config = dict(
    normalize_top_k=False,
    balance_bias=True,
    norm='rmsnorm',
    max_grad_norm=1.0,
    batch_tokens=131072,
    dataset='wikipedia_en',
)
Below are experts of layer 7 (counted from 0) of a mixture-of-experts language model. Rows are named router (the router's row for the expert), gate (a neuron's input weights, with its number), up (a neuron's input weights, with its number), down (a neuron's output weights, with its number) and show model dimensions 0-255. Each number is 128 + 24 x the weight over its row's rms, rounded and kept within 0 to 255. Numbers have three digits each.
After each expert's rows: a language model's description of what the expert responds to; "gets" lists some tokens that make up at least twice as much of what it gets as of all text. This comes from a sample of Wikipedia text that the model never trained on. Tokens count by the router's weight.

# expert 15
router:120107122117159136136119134152137121176125143132072136139115125102153116171140104151154153106166112097124152133065112154141154157110138088106118098138149119119143155148133172135145123123154144097097152105133114110113144148097152150122107182116125136109096156137130171092117092169111102173117131140121149134141118137156132148095102160117102105162151142167156130180126146139147142131119114104083153132161151108133124114127117157128134121132107172116123100135122101091092135116141109101099157129145108153105125143133126165127121141115114108099131114182133154095134099100150099181141136102082118106137120106142129129126123181104096122133128160116102113168114067110141087116153141176108167135121151108136146100175171100129150161122135093156109111181088151147144086121093098
gate0:089116134174159131095113141143154103139131122152113152126148136156138129164134103098095140135145119152115177143120105121145112158147130087173110151138125160095117104160123089117095122118122130142130141106174108130091112113129142144099147126083127144111142155143107148106162127098102155111143105129090100098147135144114110091139196094153127163096108076087126134125139095107111148122103136147092158064105118119143118145100109139103142118138062172135115109150105074150127112124171160127143121151119143138155099160161140109101156127172172121173124130139139105121141103146095107167146110155140119151112151134113138120103122140157129134106124142125200115144128130174117125126155128108146166140135124103156163171111139145164130119117162124118087082129148100156111091132133092
up0:118092148146179106099117182164172105148127104150127118147123137109135096096116153131127105082128147115121118140151136119108127093112139150124099131146161146106124131122137108152125088083129165108132077118140101164146183118153130171150166158089118147136090100102116167138173093187112098101154082117161104119171103116152142124097120112120107153126154168114098122119118097167114088140154114097153099146122148168187116118094133091110110114124158143120107133134171088112119149114134144137121100096108098159124140161144126141063144157085119156111128121155138158127141168151164123108141138105125180138083112092129153141106119120111109107124101150154095136173146121131151106124125137121121121136103128166131128116135091094118123138128112120144117109170142170141129139128125129
down0:074075104108091126133108175139079134127151127080150120122131098136090138173123155081119139141104121161150145154126149158145115147119137157167132121147104102085164151134074130150142144156153115132166101087111140077107132109144123158075114093188130156140128145130131122116170140173102129147131108098131159117117136123136131141159114108115139128129135149118170103161137137114165117129133113101124131134127108144150138138117118117142119151117085174098170088139136139148123130143115125140160100134120112144119171120135137096122140121138083145147124137088106182134136143138113127130107160117115143130118094178122120091162115138126078166135065150125150105081130100093145142097132121171128139112148144109159104128102103185125135139149155155118153162124111163093089141158122141
Table cell separators. Pipe separators inside wiki table rows after scores, dates or names, plus collective nouns like family, couple, brand, style, firm.
gets: " |", " family", " ", ";", " name", " style"

# expert 31
router:140103124122152152152108125087122095155142158142101112116172150114106105105100111153126114152127143141125106158167165124122086133134125148118131086100181144144132112133155102147111073126107147136154125131147145145110161127146088146146139100153163144135097132168130153163114114111145154103113134134091143166176089141143113147154178141133135107118112087100108114133164114124108160084160156117128123147112158110122132176109105167141067149146125105111131130148094120089194123138136122119130138162130129125146142115135107116145098127150107149106101141124152144114111124151136171118071176158119097144112114117092147107132108107149163088164186070093120132139133167159134130110138117099102073151094137105085151163107130097141126102119110153089135118096120114110147126144117140
gate3:123114117141100112177095136133125129142119105156148114062153126150122119138107100128102097175151104112150144153148156112099145106133131106143144101119107139138111125116121134157123147164110148180154134124134169184125135107122106100110169134097091116095187165156166132154127121088131118137106113150136174115102090118090105147197103130159104145140162100138158158110134153120164119134123071114168150124103120098115134122116137119091123137133148139111140103146152121131136146107109095114118109115109154134111147112116128146108117112124121121094098096137126192117157101168128110102147102174131106118122090123137134114098127087084149120101126121155154183156143140118130092101110118103099130154116073117111152111149119142129128102103126185152148108100090134088151155128082106
up3:134105169086125118139119112141125124135075095099147150146127157161091104128153132147155139125131111162158084130158155099138093108137103122145150183105113150143094114143138076137131135120132169148124144105121124125177152139161120149116130115154124140144093096105114172113147127093121157126145128132115097081167128119112113162124136186102127162135121102149128148149133134115145115109111117067135128137150147141134089128131167136078180131118131123121102160090129134119130123155105084140127130132152163139124135141123091107145088115108167122114089162088091148093119116134140120111174118115150165119114109126137140108075147093087132105129152140163136137070104109104089076126079139096129102094150143142154143142140149106104093078121128172112122165149088133118140145155134109
down3:127115121133182110172104201130158140119139124158148141151134101084106154103123120117111132108080138121110093142128101104177126117110153131105164082156126123138133132090141138152072110166105101096150153113110125127154107117114162137144121152088094120102126109108115119118116128135155156106134154143111076161113123064134091118082118139126099149096157141137177089148117161101141136157129093091115144150133139156144119125147142149132145122143124122130135093128123144169111127115129135099180148105139149135109132104115136136144155140094116158189126111153109156127106170114132135131114134128087130128112113084126131114130133098129110100129101165144150129132146124191144141128117138135138126142103088076127132149116132086130146152154163126119161079157122106129160193171181105
Capital-letter abbreviation pieces. Single capitals and uppercase abbreviation pieces, such as asteroid designation letters (2015 HG), football positions DF, MF, FW, and acronyms like HMS, WFCA.
gets: "V", "S", "R", "C", "G", "B"

# expert 12
router:072107115152101124151109162164121115123096079131110156096130148149099079113145139147082129095136161145138143160145102117123171153126096147155167091147097149109085097074137147119146101156102114149179146096141084121103089110126165139090154111117151112127137118103125107075137125144125115103115127166111104128128136100103110162126117135144107142125138183114159183172118136094143116061113123136115114085150130113154147141153150145121117133135096124125156137120147157151103093123087150104110115148106139137098142150115102166126134142154142090151143159083117158146113136130137100112099129156138105124132148151109085166122113123141114128138100112138095149135136133177092131131142164160109108102125145139149104137139150116085148109122070146117125161166124134109165120094123149
gate1:115153089153133132116134175146139091121115099136119131110152171154145148117117095085137111157157124165116132116121132116140082118133103114137105145144110118129123106170089135119093120146107142162139140145111135130102158142137132180098107145190127158149126150131145186105142159147110121129140175099122070187147140144137096135110140101135124133089137090116122160104135079138150094135125137113126129149146136137090104074169158116102120173140147156134166092151111134126132146118111129098149206109127145155183109092127104133147134111096106116142127083128090112115132141117110141135105109109151152121143123119114162139162119138060123189168097122100125105086120104130107108190116154134125122088123132149141146125095123092124144131073132139118108124134109127128132140132114145
up1:176089097107169137115143132170112130084127139158181079170127133097140155150145136119138102163117195119156100132110103144101135155096122083119111100088132145094149149087150126146131111103138143134129141103168150106160143106154117118138165107113080136133124117113108075132125102108137124163137145172146164118147115121138149147179133159141156102125140148138088108157148149139159128124158138179154126089128142191186110133143103140155138123131103109105117150143111115141119127119154131127105136098089110100125144124151120122100108122161114157149172147108140139129100140104134174102129159120123119130138100092143122122112119125129136108140120130160089137192152122105154164057123138093115137152154105151150134135122118130138083126144165131129146112114153139125113194139118141
down1:118128149079107110120148096136106136128145193106149126136145053178148160176127111204114113156145128142150137092128120158139149110115124116107117165100138141105099125124156102143134095076128110096123155148140155150112091147114122120163119135168120106112129102144122141132124081126117155137093146152166110147154162147126099124203126116128156103106131081155140132170174117088148130119119121120132159111153131149122100135154082106172113145157120135178116103117107112139116130136127129157135146100124116113132117127124125151143111133148106113114130146160120137162098114129109158119100113147099159084143100074095114131128129153153106109141124110135144103096081131098171155138131106124143153114137182106120168132116118129065109122140176127105166126132140111098110140138114094
Table statistics numbers. Whole numbers and dashes in sports standings and election tables after a pipe, such as goals 51, 63, and scores 11–5.
gets: "–", " 0", " 4", " 3", " 6", " 2"

# expert 13
router:123131113121127120133069120096102129136113130130149087070121121108143101157137128112124137130182120094185087124108111081116111144139137111150128117119139135115125095133123111170127093128094133104101118164131085158156143111158134140139146139136128126112112147118134107175129173130150131166114167115131130119154134163142144142113144107094139136123102162109180090165124144119160152105180133126132158115154116106138094152142106104165084167122132088127144074143164132151164104143149140082111142137140170181092141086111151106096099096174118150127151169150092099143113142094117141106143138126115129122150094117118138118119121096109148163112107161139110162122082139119148132110170169146159154144148115144107103142116061085108122118120154124164103139158135115132152107131097125
gate0:146110159114110093143092133113156097116076105137107118122139113106085147125148119142171162067122155135148119105105132134095132103133145115167140145102155105127071114090104145094176092101093151106123131122160094138105089150140119170152132179165150116159105123151143154167107136147112123151101114125169115116109134133125120128138128150098092139114093117135116108103139159143117138116150139166168127152137173146096116112093122083123163117118122146148125118128073121064122116165141123104143132151127129122163162090157097117125123125161139134150150134098152074132073142141108128098158167103153117121125114139114114111087124127143176110121135135132164151122152140161125156147156164143143123110117121117117148110118086137129114154134077136123135147171102126189112113081135105
up0:131086133125121114113131111142157133133159190149147124114183083119155163147118130128100092094096131148129190166092141150136081109139155128107114148127107119109089124114154149142157105093173148108116101126109137151120136137130134088135122103088155133117132127112131126104135100088161108148169092136101149134093120150071129118115153142108105123099121155115112106126110104110118130157180102103134174101161094112150139127146131127121159143082113152148151112117153109148156128079103103155073128130124133112138105119115139170113119130141072133145148134113133198156116135113131131159101135106138085086134135130125152163095132134146114155141091070176104130141145078122105097087109147128116143117130129149092145132113161142154153118122141158113151126160089112102100152147130143
down0:102115095164155130123134119131111143142137141149140164124111134126134087121174173154110131103100098166146080115138107126151172145102169116139161154117133122129109127147133157138137130159121095130142120116126121140143170152139102161164148070157100130132144112080136138166139162128137140135123143118127124122111112134125165154115143102119107114103124147095108128095143136193088158122176104103141146137133128140122100159158152090122114141103136103086128100145123130092087140111208094100098105112138171145061136126107131134147133106138160084123147113126138134082110093138126110099134100099122109105125125112152093111125178082113143127137095118109163123103086167142135149164127121152122152140079111129126116132151132116114089136117134163166086159137147093133163159080150120
Occupations and measurements. Occupation nouns in biographies such as footballer, director, politician, and digits in height or ranking fields such as 6 ft 1.
gets: " 1", " 0", " 2", " player", "ist", "er"

# expert 39
router:072173188089165115093108140124131105112133111154113101116178122097137171103129132130130096096111109112125133139131170161133098104147157120117131136144140144148143118084152118140136155158162171124119119143144147144120136107085109140123154149182131100111136167158135166127100107122154114105142144100116079139095147114109101091123184140144160170125152153139137088098127112125113123122131161150086155132145145179098124116153149106125122088080094149165138087145137136094139160078109165115117117086118122159107100105118114116128129106116128117138146170144154124104141091099108088097105118116109102097086100096147156125142163097130132121140157163129153106112094119137143135132155110142117143124096172133109072123170105173137136141116108133138136122151124141132118165132134143
gate0:120130145143119142102127149119117160139135145169123159101147099130135170141133167141105126144135121127146127161129121093115146111062153122118159124124137078106168139142135160120141115136117132169121143120132172159116147127162124139158110097087113186160111117121102122145116140131131141130121157132197132150121102161163144161165133136123113146107092131158124155158129081108132112119136148144176116122129104108119108144158165110137147147187096149070107081167146121080128122131154093154126146113178123122110090143118131138159150110144153127148096122150148085132122098114071114141159114168158167103120146139107090115133130094069125131186159164121120166120122137159153132155168176139141118179142176129116111143128120129145119105141103118118153138134136147118157122103133102
up0:118103111149156119131127184127097152133106163102135108143132137159076143121117154173132099129144125157096126101138136089138152111136111100131134120107082183177112092127152160130160148064088134140081152177153111096130137137127123126102148196135112125137099091140091134115104136145106134171138110127135116120144153132148145122134171113137141155144125131156147138118137115165079129123097169097142136122100129140136129089127088090142128101175120157112106152118128155138108126149144067082113102110145164109126157173138149184113151153089139126151147144106092146166110114090154140114157103105109104117116124139126128151093104130129153101120131110128135148159139143160108091135118125131118101100120116115077124136166107138133096102101117073110136100166140140123175120128117134
down0:176123092125153127145105133103133152119109131151110140102132134096143116176115110132158126107161082117092114117138097143137129100123121104117120160140113107129122162132141127102137178094158103126114163182126118147120150167130154096093153144122122081141136099147121113149134096110148083140104107116151101121176139154153149151119129145100147119128131159130126120165165183106132161186106105099180111140115125154126139107093148122136144118143134122155126117117143084139125127108128138132119132168171082115107106154155104122103112133099124152099146174129093150136152181121113172095141138164126123085165127091109128138174134126118151157122122090164131145141126116127174104126070119117109112083157114143129112112109140117144112128091088094167138114158185100138101157130147075
Pipes after row numbers. Pipes right after the first cell number of a table row (| 34 |), before positions or titles, plus colons after field labels like "Date of birth".
gets: " |", "-", ":", ";", "born", " -"

# expert 3
router:124131136130165157131150122115134124091111133126103131154160166147120125090103098120130132134155128171156113092149130117148119174142105145109144098129091141117095137124154112153109133119100148165115064156147137131147138071107135152110153113117126121120099193120117143138156086115105129126135126118127204093121130101099101131161147131127140097127142118124094147136114187132140143099105124110110137092153080120141140140118123160093100148131090161156102131099155138142122131110120108113165157136125094109176132129134148084139177118095171147100150134131154134132141119074086123123111176156143141115169095104134102090147079157108113112130143075130114117169137119140109100156129178084130155087090136163120171127136095124152131142130119102127153102123106100114148148106110125
gate0:126123174113115103187101193107145147111121113138154119171164122158128144102106114129086142142111135157130115125096123064118162098107092134156109107134127131144142153122153126149112153107089126213113095101113130110128128092161127130154153148137089115166101158119103106145138147121113130101138136125127113118096101113142140081119131143090126092132123132107129122121130148143119128105060141117113121121179135121110108128138102132091153123117148123121156118159146145138105134096127119175093123110157108125122138178159147107103172144106134153106176127152112121165095120094111083120117150176134145150105100111138116090137111117088116134166148160144175123155127085108166117134110160139097122103091142158134118106149172114161111137124116152151183123102149114082124124130129114
up0:141124121151106130094152149145164112108123154122154127144121139111110137151134105134128118161139160151151101147164151135147152071130164141118148143057120148084129123131130095160102162149146131151108103128143142097145140117145121130118159127137101099114151077135152174131119145147167122064096085132156124171152177112143135145132176079170111170162090121110126096108134145113125136133132093078116101120138150105103137122173126149108153104152177162146176104080124100137110109138133111117072122100144151114145123135171169117107143126096157108171100064111144128116097105120153164154122125153134092103116138102143127100129142154099109116099131136131174130157152118148146136141118124079095144143143168109083125152114129100139113141134118116139135125121129135121101150152117130
down0:124134103143108122134097125088119162168134143148128095099095113080135110118099083112156133132163102095103103130089116129124126169108069140129136155133109068109142096128120136112113127101103159106138159148136142131139104131131132151188104147134132074137139117147150159125129121144080137089151106153092075123168112096102112162128128099161088132127100155111163083116104098105125143131121123100107132144095105116101138126157088123083123103112142134112164122141147143121142092116143095100111122142115151148111152125144173135122108105142158149098125154117125113145163166109097072090105183153101084109128146147106144141120129142093107141116091113120128131099134162107173138133131099124089158170106138169103118118155144126098128096167106146119110133109188123115117139111120113
Word-initial letter pieces. Short lowercase word-start pieces like sh, t, m, fl, ch beginning a split word, often in architecture or building descriptions (shafts, tiers, balconies).
gets: "A", " m", " t", " a", " sh", " f"

# expert 14
router:119153139092136137134133136175137129134105135118139124131102075165150164102126123119136088148106132130114118114141148162126138078102132093142117131140128126120121144114169117176080151126170144096109101129084126163106110149085095140135078135136102187140131088130103111090103102172136159147139130138139120136096159106137100122121122118139119135155119132158172178152137163100130103142121080122118133118138076110120151165128169142146094143148091078136117152089128156150179141090157092149139149141086157137113119099113115101112135120145099071129113103128134111142109144103131119099149111158150148133075135099163133112159123137119154126118165148148151114117156125160119122144097165134195107103140098120099179116098102142113091152158134103161139120111134132153136107128124145
gate8:123194130142165145116156110111108067155117123147146108106169125152172135147110105143129147149144100177114116136160124128157143145132183169109119129133114123115134122135129117103148122117115151140111112131095132101084175120100148094092155120138136160122100158149138104106127126104123116092122150109153069177121134106167125122179145144163133148171124157097105122134125118085168149145112143136176123162119128142127100133140134178146113149163126149143164115132125140087106121099116120114125137100131117115142140142123101122142121168089153078140180142125131093180176160161093077089150091123137117117101127102110146137152113076131125132103116146133117120182103156128152118154145152167165093160115149118145135108181129134118129120125130137139130092112134096115139145102142163
up8:101129143159129157116157145170128081157142127140135130124178081188155077156151103132110124121164124157127104129145095128125146133116148143106092097144123150112130143114078118124124131133121080143142131167136099107138146175105128167145138147121127129146125134113145160108107124126103137106132132150131168117146172127101110163128086125131167130124163121175151158075118127092118135111164108124146148173144112098123118112066138113101100136142106116116132107103106105105144106128110101114116153114156112091112156167090149156140106108105189112062170101110152143163105178147133125128136121103130139084137139100112131097104095134145135142122089105121125170136129124168139155159159115140104125199102120158127156109135154114146147120132135119072139127115117130163140113141093148
down8:103135129195169122152119197131099129106139155141099109134131148124118152119098120114105093096132117106130143112117112130062136095118104133119123138112157125128091134122142145127096115148125123105174091114108114133128118119116096116117146123096173129095146142130139130158131183112141141147117096144101130133142085138173165108137121163137111101116157161085112174128110166156132123159072139146151124145131122148146118146139115120125141139081120128147106171142210128100118133119107147118106106109082116129112146129131122190101174154157153142142120160131073122142094144119136114121146144105130101144137181159134072161147126127133142145144092139106141145110110128160103135143126128124179136113117122139138128085070120099155121128135137162155087123161096140126109156134188116
Line breaks in lists. Line breaks ending sentences or table rows before list items, table rows or notes, also ---- separators and Note/List labels.
gets: "\n", "\n ", "\n\n", "----", "\n   ", "List"

# expert 9
router:129162122143123127154129111145134126111086115146112087139159082131143100178112089115156160155118140147112121138147148158139085125117129087143106155122121128138093148134145106164116171175106137093116133181139123142116161120115163194111141138105178106120138134103137156114145097117124171106150138106134148108161144082137137108142113117159153144117156093155142107100141150138146124124144127113101140123121150113118129145099115138121154176107155105130106135173147104098121158118100135176139163109145104173130106147095155120159124184146123184144130115136097138161130102161102151137083130100100104159153146126132135152089093130150110146181137120143100156153127146134141123174086163153156142148094113107148146119110139112156157127150138128176126122141161158103088105158104080
gate3:118091130118139114131139116134111118127122049139145149157143115105159144140140093181114137125098130105177134104108128162144195157113138142061154104115134163146093132125147151111160171168141142151107145148145106124184124140110123152164140128144099163093120130166125128104120133086127145121154113131118160148137149155138124126148158137144108168137114157077116122115123125084151121144142137131110150090131159119155176076113103153150133131113097141118091126157116128106128125116126141119115148135137113127109121141165108108096126092103086144086089117130126102144093137173101163144113135120134165128103109111080084162112095122122125128163113112122159132148147144168124114116121184163174150135099093102137153109106114127168170107160147149115151152152134160131120124175122108
up3:118109089163129129154179143117150131112134159118131100165105150148136145147091189153106090133112167104113081155111153130143106077136094155156124115133088125179107090141155104168125116137096108138073144113116120125167152109161169150111157144134163132144163128114098142138141128099161099152072155126127139147124112094152166105133113132122181134072127137117132111152105155087168103129098128134113118083112114125090116142108103123114121130138123115194170115153138111151151139191151117144139101092113144140084101086132105110125115140127135131115155080139135108130106136129142108132134105155135113116109130135098161185149128148121116103126133139110117151134103078131163144129149134131094152124143114118131147107152107158127124090159116102169110139122137092177124123135147140
down3:134140142116164145129109149149125118141102125057060126194145099140129120121136102121110109133125123123119143123134118116118141081130118152126133090141160120144140141128142124109165130090137138138125137095092131142113132087125122078119132114127089115120147133109105173091095133134115162135102137144119101178130098115124100142061152107103113092104098091135118186152119095121117163122156125141152110145147115143116113098119190120122144110104104196143147104094115131168159128142115108135103121141094155124151126152104149129156159141161158121098133153138123125109120128132112107118139128103137118145109166160151102107154153112160117167159104115115152112127110123116127091101154111108093088105149054160138101080136109112153145103108145142110082145091164138113125140158169170
Capital initials, name starts. Single capital letters and opening pieces of surnames after commas or periods, plus titles such as Dr, Mr, Jr, Inc.
gets: " S", " B", " M", " C", " R", " L"

# expert 27
router:091154134141124135112100148133140150086114172101121173085108082111147166150102178180108143121137131185141122141099159124123120126106122115139127129156149112121133139165106104109092149155118161100163129123112142084159137129130120152137127143133167159102128135175103151121147140145132133156147094153092115125127094122111109115096163152143086098112114148119115167184102114142170143147106146093109131129118177115079123113120141159149150123138124136144132158125131119147142114118084141109127125095100126108122153133138086107137086171128161127129190103129159152099126155170147120126161118123136112140114111128104132137102118139160155100104168167132129126099174105109131102125105116161150109130141092096164118106119097134088098150091095157113129133066077114150114139166113105
gate4:191093158117120143077138173097133116132128156068155113108116117096132139121136174136112131089123115106144138144103134127136121095117110126134187158119108112128122162110127133159138131123114124174116121162152154132120121126121109146126137141150114092166136128109106144129103168127068117158145165114118164181125103126129094116150124114100131107118148159152143155142102173108152100119098133118105141116139118122121162110110175156136145137105157133146105132126118170132173075120161090182129095109126116110112147120135187111104134164140152130126152083083127127158135086114172100193118139103104115139144141128165105114104120152144121103092135166142094116145166127087126129137124133125152124112120084132117092116143082156115125123160131190173108158154131139145117119127152130
up4:157069146136113109128114158118114149148121199170123136136138122141141130123145140115125123120120112098180081141131127115136147147083134132164128155110116107103137125160152123157129105149106103116167072101164121118105082134124085175080116136139122161131136138126128105123122120083130128101115129161125135108121180139102160087141157126134148114140166144112134123147127137122134129117125120120122101101115073121113141143118191125137129171096113154063152100175148131142137091150126116122146087103133155144094124097137155096141067118108110119095167115124090133124129125084096139143132095144166158119127131061127102120104142118116128138119111181128153145122135119113122132127139107141154143083177129157103161139137111115164112067128145110135131154188116094125129125095125145
down4:110122185185150117110121142150106143091156115110128103129130113131109132140090115120105088135128132098135103138124139081127094153107143141131113108124111156115142159144126125136088134127121097115082133124145155156142117133137164115149121104126101155126086158162120151123118099134175107090126074113098127138112175099138116078132185081128147113136125145127149114131101152200121132105151099110113148127098107105113074176113079184165131096112122123120127156119134136147120137142113135164087137131086118120145106151157101137117107126107107072093167149101158145160133129085143110099125130148152099161163122120132107102131139155146145117132165114148094095145129128162156139155098136138139119131131156096111112111174098096167121134181140145163125139175121116099151128122108157
Line breaks in infoboxes. Line breaks ending infobox or list items, before headings, "- field:" lines, or new sections in place and species articles.
gets: "\n", "/", "he", "í", "The", " Born"

# expert 23
router:097131128126171167133152120120141121133143142159128143161109142104138136086169153104141098158137154109126147141150155126163119124112108108161134085115152151119154097141124128137137154141077148105121137145114141171130132154098125089096101126124121139092152134087115115130104129160156100147136151119141103150150147115142104148114145136104116119150120177150103125137159125156089146102154100157107152169194148158114115123106172133116110108123154103141134098116155156134132141130134104127105119171129086105105082078163117165079159108082110150112150156145122082172140112080151113179136079115164107074158088120165172144133090138123143150098164119130124145151138110104128118113174125151114120119144136097098151146145122162146119115072130158138151096099137136104141151134134135
gate3:110088110164142123120118081138132103117168144098127128115076123135126113097116117165137134139151157135123110135137149107115119134145163089134143158130135117144057134135117085119154170136122136104088140154149090127142123105123129150098111138110128095158103102146171102145092139099172124164144188119101120126116153150131154162117105135117164160111105140093107124171085114149135091133142131163135137132133091100141136160055180105149142142162110124168110126157123142064156128127143158109126136147112115162161104101111112137119136090104116136117129117111137066139151153144141098121117104149094156122135169156133109183149140137131146137124164094127145144148096122150116124105183132160142123143083156141144112118102096134095111109091101112144111114146130128184149127128139156
up3:144141115134140120106154129163098182084148161089136124127111137149122096123143122130098165142133098150153121113146090144166147135112109109137112102103170109197135129091146151128181155129129107127145148138120162140147131153119130156143133131154155102143100130127091136165108151133082146156155109105131138140118172125114104122138093145120150195094131077133154116141143163119124114120159106115116129158092122093112110129115146092150125180142133097092138101144165120140121104114118139118135124152132118108142082157136090158123127124091087189157139142110118131136173129118174123116102129147161132159090119134141106091076145153109127105144090155116122155161133117135145140114171121093124130105127078192175159100134133111118094118087137160135117142150144097094107105112114118
down3:151096097155148103098124134216116155138132126124088096158121114137110157124123179149116123110120126167110072128155140155119121133102164119129145095136091127080076142119175070096126117140124163157102118174134102123110134087146129144126143114115106103123091116073124072111120123145150117080140099145103098125148126124095138158169129150134132152099142168159106144117136128107103085116119169117105146146146082119144139162114128135077131107174160130178123123091142156136169113118129136106130123120162130101140138095161132119124128096150155159133155117117119098182080144145132104097136129138134132113118150154111127095129134135134170139133095105152143076118146142084132121129117175135099155131094128122131136116141154115122087157129134112108123124157098143137148119137142148
Row-start table pipes. Pipes beginning a new table row after a line break, before a rank or number in sports and results tables; also colons after field labels.
gets: "|", " |", ";", " –", ");", "%;"

# expert 11
router:134125118143125153115130154146159169130130099158127155142110134118108118152106118154162126114096132097133107135114150099114172086159134150092105097152132104134117124104170139131126128101105110136110159098132156082140143128108145127071142103123117154125133133140149103110140108104129134137160107119084134162156162181110094089150098132092171077127114143098127119138113105133128121171125152141115119098146129132140089077118142152168139091141144133138087172122103159131085115147131122146164118098074142148098136124139158084107133133093128155124098093117166149113113109121162163147101078135112138141092160116105166120110122095141103142117139158087125136093113093100094120119106102133161183125112128170100114167135117188111121124120100164164111134136092090130135089108132144
gate4:111128148096141095158114104123143074137119123145105128139125150163139130176106121107127092137113191159127142096139159114150113128157163150100118154163158115105122114127136139123111126115125121124150156133104155113087150109135127132099147136139122141091113124147172134150131128106192097115127134132142169157115134139115128108127126122107128134157086122130133167136122135094126149172124102113126117141126079148099128135116160099163120139161134119101119127142058113115127099094146074097148089060126119124138121107099144127137127150124106100109162110078164122141155153130137152130120137157147144155133148153163144195131092122132142090141109112160134108118096120095143166139128173158191089140149077116107141149090096087144117124154100136124155153125149095173179109113109153
up4:140112101139157092158097140166095120154152122153180108097144096115128141084142120100172182164108138108133134117131099147126114143133115152117142087129132077151171110097117146161082149119129115119111132148147101135121127183130142102098113113111131137096144080144081179086082129122151142122152129094136137162143108149146150175121141119146141126125074132140143101138125108180111134097098098123131108152139177107104161189164103120078116148099163132138134147117097119123129113126130146125139145166148128081138128152132110171130099129091118144114141186084185120173145126104139144120114110127155097164110126117130107110125128147100124134132101122155116132089161151105147155129117130085102122111122168121131096131115104148128112125138143109107104103151149150158118112152153114
down4:138099121119131107147162088158096147107137131096098118079174140162140119148113113170158123094130093085108153099095150118080102158132141129128113107143128138141134137109127107154115107160137146139143101130141106145120138140139146146123126122052131121083148108161133146163113108136151121131164091144100137098142172143101132140117117124126152090120105131086127133093099152182125141105127131092090109121118109132148130173175137112154095072160133119118091128137139129113135134139166124116097129136145123155145157133109122132162110146151153117120117130150136108087118170126106158133134151136102142144137099153102174131097135130115113093146144115067110140197152126144098071151130133128163123169083131136088120100164133119172147134138140121176131145099121114161091115184150103
Country names and delimiters. Place names (Slovakia, Moscow, United States) in infobox location lines, plus colons, semicolons, " =" heading marks and line breaks ending entries.
gets: ":", " =", ";", " ", ")", ");"

# expert 38
router:138113101106136118115149118126118154130103120156133113129120160081140133152163112110118128126121107161168096114148132109151094120105103115148122139144122090155075133157144123106150140148131134135081111134102084153146145125115142135147120075127149143088128153117100137147107180116116169102113133140133077145120140153139089150111127111156088158131135139139161128130116141147139111145119114146101175147147100094100137128119098111146127080116138101145172127133154101101150095106139103067087132143112118086113146083119123157095131149128130145145135119170120129099077159136181126130146131119134133104107114168097115104149106102117170127158149104119094149114122075058089148121175131117141123093130128134106165091137156136145098106175131109081086156166152136169111127150148099
gate12:121106157139122198167147136158105132132097145150117142137152154147164153140116126114113154123103126106128086104169159137144162125124130096128160154160128138118149160157135150129102133180114135101166161120100096171153092130141143185119116138136123115140153158115130125142121082099164133133139204152108163137090138088109154087111102169113083125125155147108142138096134119154120111105195132152115113127141124151136147137128149171154184095076103122133132093107163153129115115155138111119135149135149133060133116118160137169107141115127150086127106141115089111103136123117112101115130125101108108107119138111150146143147122172150156124124124154125113094139153168086137140106138057129141156129130174107129111131104119129146133131086134115118143113128155124130167128167141137
up12:177143120134149133152125083118140161089143140128114145147125177117159097121130096092141081121082130161130125119135173096118127127101103141107158110132150098106099129099108111136121140140120097112149133111133162108138156112157120145125132144106159140135127116108148113154121093110122118120116166145174113135133119141093113161118133148078129174058114114154152096101137079086158145122187129152151126144165125110156141105150139138144143112149122119095121115143123106115130122149088155099147143170093155103132128155180121107150116093100108128124095124140126166119145107127125139174107098122171132119082129104119151145155113141143101138137122100113120069169142143155164088147157102185110119136146127119111126143152139112170104108091151132117145152124118185142098173078110158
down12:154125124095103121141177132159129118102104107089124120156134136104137141106146125182130107144139108111082093195116160125150104142096149098137109099102115151143085110096133097131118123100121127160140128094085161121145099130123138147149146147084152162142143101151145144139088124131150124149151141147174043131127164177133133158108139132103161134154122107109106160150086118140103138133179121148126121134133158124089116148125153107131140098172124109127136090084115154141122117142128095132147130064132160148109083087120117100123118103143102121094140144124100158100126145126181130132106153156120133126143119143100093104124140137127090126080140104136165115144159160088135118146140152139084117158165105078123140125149120127107085128120134105108134160163143116131101169105146120
With after sports records. The preposition with and similar linking words in sports career text, as in led the NFL with 169, record with 14 saves, using, despite.
gets: " with", " for", " by", " against", " at", " had"